config.toml
d_expert = 192
d_shared_expert = 0
router_score = "softmax"
balance_bias = true
init_std_router = 0.0178
lr_router = 0.00063
max_grad_norm = 2.0
dataset = "wikipedia_en"
Below are experts of layer 3 (counted from 0) of a mixture-of-experts language model. Rows are named router (the router's row for the expert), gate (a neuron's input weights, with its number), up (a neuron's input weights, with its number) and show model dimensions 0-79. Each number is 500 + 50 x the weight over its row's rms, rounded and kept within 0 to 999. Numbers have three digits each.
After each expert's rows: "gets" lists some tokens that make up at least twice as much of what it gets as of all text. This comes from a sample of Wikipedia text that the model never trained on. Tokens count by the router's weight.

# expert 27
router:539514500602443536472550553404489488475441526479634484462542488576473466519537437528443432523553462496380459449639512497544474489423516465433581467451569474533463589521513496509406566467548561496451627476410495471532579503447545467404457548
gate2:560509442541497484493494465513466443519488544513500508549435448476432464510441418528550498514408531487540577535509471477544505538585586484580454469474456496523548564603484551493512452457512572580469494553474521529537467396486521564476447484
up2:442530483514395605537593434556421636547577481464448566485505482565475452539503398550448498492570521521504569498410561493449498518588515542455569509579549480473580531443470423545525559525574457564476481528532493472541465564473488450563509574
gate3:560491492512491409435567436557458492516425495510490538420495539438499392395557546511477524464499390475513538490504449513477479574422489499464560520513493580438496553516511513370526552556468468431487507547561481467479498500459484551576550590
up3:497511543494519471464547489589490514437496426485620493546521494498449468448571545442547430402538481471466457472485442478557453534355405417506549528500503530449492508563468423446502526461448496450466482574503384490536589507489448444510481534
gate4:502505585544495550577475447574523523510478585502539519483650516536556457461553486395456455515605449550484508473456441453516479433457530500577458480472505486480518452500575557479484580479507558496491479523597496515473473441460559402513475474
up4:442591525553587514456462543440481517511505521523469443457534454505425526604422568469505461469472510478520588489524501523517515582484429383523546498439500424462432434441495550482405512498502424516479440565450548519483598479503490513582585542
gate5:496545465507528498454525478456455500474526407477409442522593511525495466477493515523487395530486452496456535502455475492530511447506470427478508573464466516524514492479477460498472560494494445397529501497551572461546534481533473511572417437
up5:622505507514360579547496523592514535441477510488481405390514523477498549510530599508477559443459556543498579452513563555536352582476510550437497522597500459427512421489419597482490509498556499467471451557514523554479437473535435595554504546
gets: "ta", "na", "da", "ia", "ga", "za"

# expert 26
router:465488492403422502486459522503558510418534512506470420493422469456405530446462544559458543464542516469567454536477527528530545519416508542481574562437409451486543457535525592411503485464573456491522500524562484485459533512369440480547523519
gate7:502519442486506540442498489573564487453471525576562451422494495526561543507498440587596495535521579402440479582510438445495477585442528485516602565620461489418443466538449475426411457513458441512525520434483461549479480507504430553406480544
up7:539470540388519501557502392428432544449482494473504429489516414561521435492467682465467574493490436499552429535534449544492503511562472482456583534366537544501491456441448509559487569436571516486518548566547547549500502433461478424565475459
gate8:543467464510529463590468483497480484437439483390453435441576482502464553522480468577464530548466566397548469538510562584497577525495447413473444506495465469558547469521507538414474496511493453486422474494522465410523452513481514411509528528
up8:563439555378452437483495498501483477497413474539534544507422458460564538457528522462555468577511605509487489455466457422508489568563580504482529544502483526414407396581488441460500468461590510494549542462475463613638616530559453481486496546
gate9:562533513519579469615572542381507487508500530534469438498404467450440500465462412444471492555449441499588521502390462548593485549414422451537509511512412487439435488550508526524451482557479563494524466488472529511437492600449501477397535470
up9:458523466492484578502475479409491546398550533518467493443551439490498568505440503579522526487437462462547580491500510505396539474487498505493395608467479496518526503460529460484575540517549451481473528513524500424412516570581521394477553551
gate10:558451489486519586663525502448501388496481517571535541494533547497548505387533418450475528457586476427524516466600560598481539485541493558502431476570500494470486467530481458498460448547548427540367472468462539471495517506487493573450474434
up10:544460367504486538500481499538515485580479584583436542530544525457545500481456453461416516549559519480496527396565404564481481521487509555544442482597438447540551456489577441545618459571512513506447563542490485497463565442490529515449543430
gets: " a", " an", " as", "et", " number", " long"

# expert 28
router:507492493603494480606503545546448516525452534524538645459482485530466611350474520461550504498529566505518566498567564475473526545413505566556516469549403520565542533369519446506562460533481606558457455549466470443518477565603549453456438473
gate7:495485549540463571442507491581507346473536518460515493481536583442498483522596531513464454462491430558516559482488530506549479506414479493463612419511498600457451450495536483461488501426531563492477507434551507523420556426529516436517504459
up7:429562487501500562490524472390463520516455493537493532411447478526530513437454475613601450533519526499574443474563556508537460383501480546529469552497519410483519521554563497530407506540525540498451482562456572567500440500406520477598456599
gate8:491476529425595411599570581462470458478498470503481551418481534472508499556430505600455436431394509468477449476548497423495491458623508478512464457441455496517445574507525561370542465567439423563465509483502505537521536496467539574487497447
up8:500567425510498520493450465508537584503483520531520458581490563501447510486565478502483617486618488496487557548456463522477518546468528485462527494540518493455563383456448406525432444509482575462570489483461482515480486503526430477513506589
gate9:465502569507490517473396496465475515425475486487474552423439533515505551475414451533427573534423525532498532507551523511472512532503546473562479570380548418485471450535566492518377459437564408523453404558406556475442461471572506602539550477
up9:463446516579502550500439475482512525450477530574513524533473535479474564441484451511476536656476532567556501542491502465493511532507489459595477588434504439467428511512582497495386559484503434478483463497441557551487493515527588506499521514
gate10:562500546556519496500512526563561513555543509501533565449581471494462615533552497392500509512581566497468563437503426489414488505443525533554470514475544554416496433488401429492524454489519529457435411500383496485456483477426532485506487527
up10:493523583499460497502547573468525541572584430509483574483645470527449586540580564446394477517580540447461518517530435498434442491360448500556506502439540509507570438506419468477527473534477483456551426469423500456505492454435457539545504604
gets: "\n", " the", " The", "The", "\n ", "\n\n"

# expert 15
router:504485580476446462472453525476508416562478511469568403609489548456507418601443483436459464476546585533488494455487481419544516343368502486439504597476513457528390468572474530414400534510487548394645532483477451452477477486406425599510476555
gate2:567543445559577563555524562417501435417537556489517532503500429596387453435442527469479478497518595522509505485479480504488590470512461489369579411454601449502475498439481557592410473539444484607534445468491489501499492432489559514482532571
up2:467521484462546402501527536562501416519562578420540461475502627534515488519512450583554525507402462510480516417436554528514546547395585493524498579493508598461450485446517451497575535492436536561487533313500509559502469478521442516527409610
gate3:560554519544539538525517479508504466492463511545610443620479577494591490445588444506464404457502476520507503500483454514551437459533340500547554555467495614548526608446569473555428567385533570506510472516483496527499522593503567532487526534
up3:533409474505452613567496490474517541524571485459573481497418567494473461598475517467564411554542511454449505555424495517546530487516404554501509474483557601461484505433454489523611446489497599428554482499503497463442537392416450497532502479
gate4:427380485544444529522546484459531419552538519489542576459505539546537405519456562502449470440536489562454438508542475519385448500468517467555481530481507505482457489430519483455522481466524510543474570515506467480469558441526508499613565618
up4:450379534404495563630464403577481448448457416551539503529521591449531464574567518430474522492546445426433543518496463478540486504531442552593510535440471520499562474522526502513523426501466506523462530513430488499464509473485411482506530450
gate5:501557550624410543489482535435463506393476550413471504438488560533456514459426458556458577602590495560609469497453364461506630528520455533473457398468575448500476521542404566485390433389480530524467605564579549545489516475530610531497555566
up5:479535415454528478529592490458493516549513509516475620451615560568587507551545473549519465558510504516585441381503520550483519556516536498487499613533515434513485523507508512475460595554509533512525490477503444419487415535446499471503415443
gets: "ter", "en", "is", "ul", "ow", "la"

# expert 31
router:592491519575442460520549524552543508525502474484510511540415536493470473450523502464523400476534546449494493522538558485501515548534433570480495554585496466534585465394547513488538485503443528468338481493568420496485537480611523482463471550
gate7:545432474571473502508542446510483525485403505384529467531503572648431432563600520417437464468501493439500488530481481511382494473463425564541452509546396496404493417472502489494409552553513404551481494567514481486518486520533509519551452398
up7:500431481478531489507474484522477506454544558510488602588510536463463410423424488488572505577503506488587479458463496485567441490506535444497552524481456453560470498538568578520483477593421388463459550481476497450404466509471504468439555467
gate8:437461453520549428543594420414573541534591551438413471531523449535486505509531412477536529450464622510514477550405481446432479500478385467528455434531487458443482572469527557493380594514529503512586549513493607454510474492508559520557496489
up8:499543513542494434511561533455420504508501456514561497512518522503455501464559552500519547494480580539578515439371449411552503459388480455569480464497499440531547510513540610473464571551508390506471589443408565502455472586442540511459443478
gate9:597573581420434553580461522469510457542507503451477503507383404396496471538551516454485492514447490430568610504581533488532461543552436469501529562518549533445315448515545510482575507569669472477447471501505548617499511487521619487496526390
up9:490572490441432501590428509521531436532473535439479494610407490462537471513463543518501468477450490467526627510524560480575430539527401460494473544507579515487365386531531588530514482588658458478478409442492613535523538490570626514422509454
gate10:470521503560470501487440479556588470431518562562407420410458527481591499488530482576534495485489401467618475508491499627595447532553505496506521538444489468519468539511516488433532543520459472521477560478590552579484497513530442482573421491
up10:564557515533521464528439487563529507487516473448529431534486479506451529547516540536491442514393508398437458577532481515492500431444472467405516522507448497533554427513396498468572556573504500488469501522458467471565380526524485516586485470
gets: "–", "-", "19", "1", "0", "2"

# expert 21
router:431431497463487539444448492518464425472504620500456554403477499500499492549498500467390537582499495514435477483446522557542406444562590472539521524435356451387473551507488543550519551445513493463485491557438541468494505574510496497563526558
gate2:382561536535434441494459457511415470562505487507578573526453475537485424447497474527510482524476463435505469474471523517481436602530471488561485535423593474466504461420490474477557478521511465526502490551486618565456501528474458521509485496
up2:511440593436532452445424543537454518549493492456421558508448554504434485490515500517544524525483483491444496501407491540545560514500412467517456536466549531476523495516516504483525479500602560539525442477485551504544540488518524469483479478
gate3:522428559567562520420530560586568572552530429468547519429424513572511524473635471543576524566452414601424535476417512530519443532479442462533525476517475457538463592496511518572517554476513526476434526523545498520536511592510491549559487540
up3:596545464567498558512544529537581535578502401513573547454477533590509508497598500535515558580516465538497590571455561449531501460473442533557541560443473512486499547534472498619586430565538467476472531478533474555510501527483525529484534541
gate4:529523479573576521390509537538599506577379595494468564545407457513492525495477571502488524468443513469578580537332500511436527540552508512496531476466458424521507524448432587493491572530555480512500476477577509490525350500482419488491579544
up4:438408504467536569407532526514445485509463561491514564520499551444502507521318542454521537519464470455487548547457460560499475543502460499490548521549507440440667508413512588546526503505411532555583540462497622423500535501522515423498566521
gate5:509537491602442496443406616521510494456427452499491454484445476477581436496433561555488504489430539604489480468558586423519515586521480546394579535560521456466446460469566476533518439478454597439412521574526502382513515473473503511470520429
up5:589554431426475513485562446497543530532449510478546537498592619544528490453476638425587507420479447527514481448568470578513495454378538488504573411405418571472510463500449538510496488484508491554505553527535459494546444581500511578613534517
gets: "se", "d", "ate", "ed", "ct", "di"

# expert 17
router:556525480564504582480404531437518449503515512538494530465441521558542479564515467503567494531424500436524483549392538486457472426472486477569561396601527549495535466521553506583526575477481497459567522516495536485502496505461565518460463471
gate2:463518502431571500404480449545544517515462546535484409506500423524579530507514604520524586552606528553579467486451427530507456459428565522541512447515496550693457538529500453473442508482529465533581470486482632494500587463495546511512498538
up2:586478431540523456569431482571540496497482508459524628464496502430525487542514411484524486515453449499546508431535513516515441547457523484416468511424446580495530509508447531534500501446617525449477549487491417445514544521496432435479462534
gate3:572474621518599524540469546479514499420509524555522521512482491569469478637360456410533430495502548492501461449457527591527614455535405534464508592517501489541509518543438483483495436528468551454494523521463456494401531394479428475520465465
up3:420402495496493459519456587433487503610507611577540486488477529555528419586462411488473462548570516479507510428491423554529533455463489559545469501527491437559506605556526515507489451498572583510501533507515589459473515403552487480437496528
gate4:437532417438478589480550569495524507517452517464535490404525609546524525488546462413390440487490526510493378430421508497481513491528534610536489571474535484481575411491593478478507415380613461477498481584484501466596473522420618568577499451
up4:490534473479609509466488421548462542513480497479441496565558489553378545525509464482479449532489481512496522529500571550461526528454422359522577491467497517487519505577493527542528528543450530404478503560435548556531535581582432433505517505
gate5:502525602494535581537600551552552495497492534462551500503492534397436514507476373425492557569461425539515524572531542607613566501512389496495443507435503492528367533509518457516435565441519540565541510510470546491500572541540534472462546518
up5:533526525455540557483485425554433491470434464515540474464516466556500472509462419479581476529572496501527466504523441460583537566502507490460496489446486586588501472405508518510398556512518635467613321497536523481419475534498446544517550494
gets: "c", "t", "hi", "ra", "re", "ur"

# expert 0
router:512567476497548398552521552467444514531512575447517525470593416416399486520493563584544480438599518549412474518600609469538507502528548600507512526479539508542557521484494475445473503531509437553525446555574493512490520509498527542484487527
gate2:418473576395529522469570481440494520492523552473481487529390422506576485429587434571583505518481475457480474593431431500422492526430472504503476464556468563482458507561459513493463569561411482453505515516505530469472594489392644470453441532
up2:496553426576463487506448430532529522543492548500479466482561521558529518575435585534504491471520558430535519510477568551539537443497500512451437546454592511468482416563572475507478402473444554425515542496599488490456505555474450531545441514
gate3:432558559514525512514506479501566524534423503507446453471486524500478563460513487358446560462505514444551471441511462427545484398550586540464510471472526455532553533481518498523554480438561531484516499530489514415537441526431567502520536495
up3:531542512526525526557476598587510501571443488519472503518441612487499505426547594462518447545541529538550451437482550415543525493620587519441498601545512549579575536474556504571462469480557518498450544509497586552558405489467543509479560529
gate4:581508552425518558446429631490521498523442563531550457465584496452483504542506462452541533534368590458433443490476487568464475514493536475526451509468470478554457570560439519441479447603380525463535496593503489357503524507484526523513468568
up4:507420535521532490511501431451485486438462539480425503587558454560470485490551489428432426463400471561459583469459513500482569484408447440504433523516376514511526462552439563526489485447479434510506520512504481402531555485483398440472389369
gate5:501475449500576399553516490552511331588520421532483529557539518496540436597542503489464387534461500475515524479544571461452406569442498486509455544543548454439544550573529452523479491566539465497463513516555536418499483430414491534471325480
up5:501478509468393536489407515508534571539456540498542549405515445509424483497506508439531609421425553519439419539476395544479482436569455513457487536416533536541454468467486450488441510491554591464481486523529512631470529587542504461471547452
gets: ",", " with", " by", ";", " following", " –"

# expert 14
router:566586544523617528476515514510454456455456524538477556446535463419437556517564518493474516493360486512527560536539413431490510549477537547459461407478432518603490438410501439422601427560438483511520466546498474444523514533433478466474528524
gate7:432514614498485567482543353460479563431607527459521451485478531550536499500529453494521498508564415448458527434453435572547502424509479538535499517457603477485463473492536530477485442484507451476487499489617511540464507552527505552482454474
up7:487521433531517473508472513508532469531390508411467551524512398568460425511463488519485524522548516582473427505553560489536516543498539473491484568526482521443430581556482474496454583570422507467567499437498520512518525448534521505517637542
gate8:592500510529434327536450490431565510600447407504509528442502583439502574512563451494450460497545394566518505479534436485527594457588507501469501508550383448424448550574407480439436574485535499500510422570449488546487511428460492494476447519
up8:560537519499403487452498449419517517553482470448427491548495506474416557544519493583426523492570536529532525507502485515522400438490488514517482474556450460607517551450439483398439496510484419441498541537531635531505454460499501508597460470
gate9:600547551520437484444484479432597527584577538543547449487487374425473383374587583485463518485440423492460452554420591445545404447506446537572458560538497474562531495392549544535489410548572611485512525509541525476435501500573515532579447462
up9:561530545517444497483478464391620546547614483542545421447491440403459361405565610501420529434410460445440470559458582510530467411484492547515426524548521467515500528468561491520497420535630658472532537552480548481446521513529490541532462487
gate10:401492542454584460531492463438538540447506500476504464511527509461456441399571569494492513407543515496475469480445533536594534453546560578539476492508409498431641444490467599551479543574473469565467412509543430484520497519426491549486566494
up10:543437474515424437486559580559452515605521463562558478483516439483468452589493462488504513435434512455493497494536442512467504501506434496460445552515540500558477575545513478437563447541489538520567446464487499506494501474487518460528515453
gets: " (", "\n\n", " \"", "\n", "(", "="

# expert 29
router:519509514483487528505529468483592496513561478500576514516570448437479500507462483437480476447428432493397561457535401465377536424521524484451422534532534555498500490522567563449488418439513472449520497470455474497547509497474489440481438494
gate2:517456516477583488440485489535498399475496435505483528451422490463507503535520553395555417546462617372451557579576551431531519550496477480477510503595466438462571579516522433539505479522498556516506450531527479494489496527495560397490515520
up2:385473429484621450533535514374511481511437549500504514491460529543531472524528531454617486515374555494471546551561595522482478481493533499507587529558482433445576517429492512528509468523407474529484509572544467520492456591486520462487523475
gate3:462505506487582490462556533474452433443448615518494456518495455433479462463519496442501482441483433506456520448464534517470480494502518441488459483481478473552447533478482446577517529483446512500516541538516512433475546467474542427497572509
up3:501508453525526572477383404484521386470411535557597558520577514562524481474498536454445550481502442461484463471526455579369485565462479505454473483461482531563564529447351539519530540423510489523470571510448400532562558489490486457514522451
gate4:509464412492508536490559532530505497456528520577521477543500541525513503500496578460526506415598505495515475520488475457417468617544514498472524487568606567514345485562466521565478473452569492499545421559466569593491560535547424479486440477
up4:434522490497532507468517456472546465517491490517537498486413532492518583493471507391510561460508456466501525516489476512510435461536473499399545506613508486516545512564520443511496528516461584487502521519421489523563447491460450443564516570
gate5:539499563397443592513449435442542586474537511573572570490498488504527599521573513486589432516495519427502522545473512451472508609528475459473533567473499487450377360408486498491442544451484530503466475501541632473486497532549341442506509468
up5:444494514316540526477614535459476507506529637558567652420497515511570439482490475383481544458525481468485541400516559494562582590442494396542513460448546475498523451468503583487566496516548522543590440592487520466481423437534500535465573461
gets: ".", "le", "w", "we", "W", "ship"

# expert 19
router:614483565449540397504509552455524513484484485556452425542579446363506514376405507438560442515419499432584528490602477564471429445512577471518495580526560458574524411529489509538541491533481485507535495514500406420454455489523455495557469484
gate2:481533486486498491568559541433420544593515502402539497535507516365473490530553517409460507541484561491464492555603389503406629598449568398473528445475462466478470458410439577533497504501498500558492515474474444529554455500531473465519537476
up2:531469479491487487513434508493552558474478483523499547557545547557434578532511450555544488501560438441453477615510567447579434490558514526529458432415483532491537510595540443504491420461559499526440568549451587499470603475526499506511389556
gate3:432481428435652569483501453444516465517538457484533453438411456629503572537317448476442509487494481599515433553460486557518438465428553541518488509549442489501484480491541436568529540496599439522486555513499469499433445514540503494547498508
up3:591494506520462496565512570511487564427397574555498536558460622562500556418454559473510612470523490497474497562428471508466467535476484432495464533483483534569504454513464484465526540599506537572571492537506425576543517534550475520517502494
gate4:508516489497469464505508572517515478490566517450479425527448442428541553440508466462475553504441541515611488572444477506591488528526511484561472523514622512487577567412502476459441455362557483516496527471592566503561461531443552497464550543
up4:581442461521416510489521537501526535493499464437505537506525536494546533474508601512469499469433499525496476430402472538473478513525519478485457551420492503477520656513548469451533487456456523553493481420523507501582607476526529503416516453
gate5:458437508435515487477518485476562487449508462496515520474466541453566451564628531578414502493547496503449596476441503563504465457516497460551520507436659482458550490540524491544482464574530468488500529434462535503542499536516491505493521499
up5:518486489533458472511444586522550439486535505463567499526550552451535435523514576564474475456522529458473632499420469473635424454498434469468510466496630463511586517488469472486549458637475411477483501500502538501579429578571495636515583388
gets: ":", " name", " place", " album", " film", " coach"

# expert 12
router:499454553547485613506553439463507554472437528504538573560460427547514433565452460612455521455447527445408503520445422455532519504502523459452561495519545529481424501570438483468542509363514490439455499508473543526535422563483524396506530579
gate2:483574577505511569532476565465433553610484361508495458509403473528483448482518469320527478466489456603518564498538526462537461498480447424482479397451549480542569474450499489550480568471488469456458570442569582514464504499442449520475549442
up2:480449519403488456495504494554464468547562326483482458493526497452469418490601501497480430493561494468526468552551451510525550489450545538518430517482480444501527503520497400574598548440422585562464537427511425508411527509530481526498412504
gate3:468494537541517508473512481587548477513408486547478500467551630535494537439521499473570446487491474528463512465555523449510559565501574490530518422454413560463616598527450462558501469457553568584448472441441485490519519564537401519469477503
up3:581409532508550489504542555536406492482481567570399508509524524561454612529523557514602474480502415535507582519494462436532552476525465528484449445402524476484545511520535489458489478545532544467509506476452449493482505566478438542538505569
gate4:456459492486506493596550443500563597480508548443510501459595574543568514461476444504527503548495518617476495518491499467424539520537474485508445511468516477496521487526507423502471570489495482519477537482469524478579494516510444507499546463
up4:486517471541525547452479487456549524447538502508449499452499487509417477397528545524481510540481513459525467567552501525474451543562467464545553509452412540488519483399519490449553453532488527548454440466517623439510540585466597492569465424
gate5:512549544553512515404508424404551526488437618551500469455408499489541595443565532427531619529472516536517454417440465562546547514546514412478547557452508356559537512396517541434588541491467507566569476525432490472592573449519541559502454542
up5:469559520469541524415406534615467514564459488525557482542492445515528483433407556447518525484437517607438491422487461515515516560493510528504502505518466462507505435440570498503487551389468505508502542450558478522502475434519522595474581571
gets: "z", "te", "ic", "to", "k", "il"

# expert 13
router:403580501503450444397553536455506594497513534526512562544454470533558498543464423468442471444574550513525455496484432523427341522590486444418552515434494468507455605480419525555540518470570476419526509433510561488477518471481476495528466502
gate2:421565464482515403456453544575491557473595444589417518541431502518494447556625482383489496529425558507442531432593518537523510559521506514568456571505549540448573488464471482511501423536591410494483493499446446485575476497485650495482617510
up2:465366499517446506539485491441475506483489495434486478548444601475511521446485479485546460506465512504451492516530427489500472567372504517510500542487483439458548532538473464511435542442479449525482567550413464490502437546455508500414469525
gate3:514412532504462575597385556524575611542539496472480492570524467476544582535440456543425545491481512540556511558504545494472464467462601331470545546450482507469422485536470418567518600459566456479545430547461537534518421529520517500536543457
up3:483476503477483553545434578463518491492530468478582569568571453482524595459506412472446525491518478533594488514484512590387519475498540490468465518413534491525535454573455590529438684444495544513585436417434405579588485491478513610483522448
gate4:570566520456630521515481497470518549520541536494519430506440543461480564543511524490537412612515536451567496495528555459478512491494480446405493485523524558515471410419498602566465464570575536453517446459500458504536549465445552488526488589
up4:405479425501436525526502518496559555358477484491502469467514566569482487504458433462562449523492471487350439517495516533492516440484566560653501408441530455507530462495574495443498559508433554493563569510430494529539483515504464459499512543
gate5:489507499513530528499516504523578515530500558472435462523505567570474531521520475434487525630509468489490542506416476507498528558442465520483541536552457541489477514547529443547495584491474502466563485496510439533498533539521478545445312580
up5:472562537510480488472564583591450447600525563505475527483500417493446403496482496455473574431510517411565482514469496536490529452445510418394521411591554541536483553562423500441450549473541484500500466473449476521530411452521506557512467499
gets: "ti", "ing", "tt", "g", "ton", "op"

# expert 30
router:589463505539509583442550511510560486455578522567529453538458459460537574496590479440506434588510514512576439500576488463527429539482500572440405428543570543501516385442450513557521525500425537393430396524463431575508562510513448506484531471
gate7:553478462509484496466529458532532530383470420454439427447505475492452446582554468474508505535517459496519548526480477469553515522409472510476486562491419437464587555465454508516430486571488488465429499545465514582580448515575494500558423487
up7:536490465552503604423514516516546524471445490566497442465583474456502547543429492452473501539491503434569513520476472422464525593501431502484470541506475478452559513480428503570495399592401479545476527397498605526621456489562423563475497492
gate8:474539493552464407627466578446502403525570471528506492435454511543547547526422425558593471489496516531450455605501573424558480542569482476482398513509433462512405457472501474535501468526558469507479572515475543377517509551465543460490507485
up8:530501505453524556435470482444473556503467556483421512423521478539487479477436561492443435564453489518540511488615471564494489515480508480481452529558466491531522438492530581496445446461421664470530521497527552543437598445532469462518467526
gate9:467490480533450503483482479487476568548517467644484458562474517518451525437494469562469500541486590489542509520530518487418484489478529477541464600505484410540620462482576450463450493458446493506415480477479486425597515515437602485520380456
up9:465489557595486524518486541550487497447590563521522543488449520473439565548555468519424479444522543464461498486496362466512417537533510446421463564535465511484446471449569460500483494551458582500427526370523464475569520532477557483496471568
gate10:458464470554556537531468504546477505437447450465508444544610466438513463569429572638583454465436465453443523587498456579501514434491511442503581488441533507540493432564587482502498477521573433531505490472491540515653528475428618550496572504
up10:474567552591503405535516492514530471517507498545548527505440448523516486527485471501492481511506544485475515457445482500467466449604552488475570438610496446452523599547545466536484527452461524439435517478454492460538518518439497440564385469
gets: "-", "–", " Genus", " Born", " Phylum", " Genre"

# expert 24
router:529520522495491523498473417561496531480463491542451459566525457453534522450568549494535489458483498448585531515541473511464518557554489473566477460520522578407554499488473484523501604509508489481559429408594541504482526522445476422528535518
gate7:495533445553479519475411568561538532441559494467438465543536495488515419474452512496463464512500507526425503422396500508531547512520527496462518421509572547506501535417489552532507501491493450516559474434480452491454444422521549481524454530
up7:523519528504591427596417543465565482516479483480454519432538459540477474583467473504500505616519473534608370589538552509507533465428504506578478499430615472445520471527531542528462530586508539597551404378505575498447521453509474531468514555
gate8:616477579550497462534528448448442456547546437480511562438403472482420489531509470570505514477471506459464428461485507444431491592508448500499469499478504536478453523487431525500471565606619450526544550517536503499537435532618503482508437490
up8:447526526578422551524454527443435471425470503470458552508555505413474524564560495456418535495550577534469483491549535535522458440609554528448422443464508578534536526490616492528493469531420515528457496518493456491403488445542559528479509568
gate9:477461446499443415564421527487569425493458491380491619560518570498544496540434417459508409575550531480608415501508498452572600470574504443499520537512569517555526554404516468473442615421479479491482436434508569569620490510497513530483514560
up9:526484466450536484499475451501498471450566432440542538497512539529463542612466417492507470542618553608525521497500426482565496469469459429512520512497554542450504592439534489507504568308511458410494482416520500577604566493489593528555531659
gate10:488502555483473438540536510501461532396479560611526436600516441468490492472492476514464549472409540475461522542460568510502469439522512472618512518487500439520462520455548473498393537468507553500430520400577497549483478485449591473638531470
up10:606552513555544503440446430539551540487508505360527482495502629558579463503555565520469423460418581525530535488458434548509490505445490499434548486527543552448461515418544573516575473479439507458500497594571482475560480551531517503366547502
gets: "|", " Total", " Rank", " Date", " Synonyms", " Year"

# expert 9
router:391469511530587490549544474561451450503509507488518590426509561597530538487472478461497486528504533581538553442460543493514432509550516435523432561451488538458576506477498442503527499508490506519437507445537458506508523481653564553475429577
gate0:470563503456450523520387589467408478484455518473516574539500447502434533533462566526551554504514539525512443486489346404504561509519471503659579614436482529547505438440452527448452478453557461523448481464474555514532477499429548526532381483
up0:512545463460542450525406458446429475563519535549565480476522480514594547522512465499461495416488420455476460466526502523569473426559477450542476499516447400631457521455486536548495442467564550545500653546500491430431489370449503490464422424
gate1:510569508516547623533428468476483517540544435415482508509523524500498465589519526459548556530431534407587511511471563469498427448448552608428406516516505505525520606479441525413395515585517542487479489520555593574496518523482561542565538421
up1:490577470412560541455412475447436477570515440504541561567527497496563505511545589567515513455438529496521463618484557506469492508408571498500419652468487585494516487514537501512456418512509456494421504490548510562563503418513535511511531483
gate2:560488462476474492518521513491479504552496442535552567421511482582530417469383476506457450523528489523471430484538430420558491462515526543509381431488495452466454488531434407400437488531651492518488430467507554515556484541481543534515491526
up2:452482517496528437610553490482528506449462468549502514462479561432459574552457521560475469478590478414577496469521562475482530504553465509515512496517382504444444496441426448533496549529442566456542440497596604601496519541533541469494528577
gate3:480530503570480555549489497578474499455480535514493380476522544498508511488517508547439508497525497552494449520461536500472517463598497502481508529469521550533431492611473609439497583510492500478437565428483522515441532389463478574479539504
up3:453554528566539506453441434493593466622483417486495519444535479514503548455507586522564530674548416540500501484498490494512531468441465489477586586569426523490524508443444461462498463421535543539528559590498533480518442470481482507523542428
gets: "m", "ng", "ff", " United", "iti", " career"

# expert 11
router:495530505535483480518456494456494437516541538593441459474469442551514401612550458497474553501481400493525486482489506502442494560458532593545576495544402508519438502553428456479521420508508523506596570458474503418500503524520569556560417397
gate2:473520605487532529536521633439440483507504504514422458553492552443465661574495464491439498574444465467512353460500477537544546510431477520453456490503449382533473505414512464397544536471530511455584491536467460534649557517450512467489443481
up2:535550518595390513419511411580464506477550499491433501392603532490470539566476501594563543482450521487517497429499533477445417460594546529501495485467568577488485534461499528427509552527443570579486520463527523461527537537498528587524503560
gate3:581565538603428437515424484445500504539643422460491528428504535418559578533591526490439476443548506607526463508406463429581498473490492466479446509575556529461509441456437526464531533464530574502446449425520436485452496508552617556498552501
up3:530551471476504442464552513389465393597473458497542482531547505480496585537480441506506511490529521614449428447458466388477491514480457563434530519497494626498538470469579461435518485433478515473570458512491504488431538493517480421397441555
gate4:527505467433492495494402510537492456430530349555510492416432387530489500524488482488487509429526565523459551535449464424523482615469492489512464554553600519495545500507569440531497453600508462505535513515583565458478691503461500508450574498
up4:460454593483497490507421506534433587502526434497466511475397481545548546513518436477463507450514511433439546422447537477499487555495532432500394513577532527496507498554464539495495467498472426521462508434542487519390506465526507641490522554
gate5:487513540560484526430461482465560499500505498448444472491440484550542482468443557614388582478562546468528464484468527579557446559573585477379458430509555527416411522534575537454519521469469530570542597513453497507395465514444468515531571510
up5:493559574422559595536438519552518429562455476567517535513541582434493512443527529429576513497480422525488516463555474513470558507548422515434496490517455489515520528567444420492543464500468545432457519480559454504530372476459439590470469445
gets: "ci", "us", "o", "ke", "in", "ini"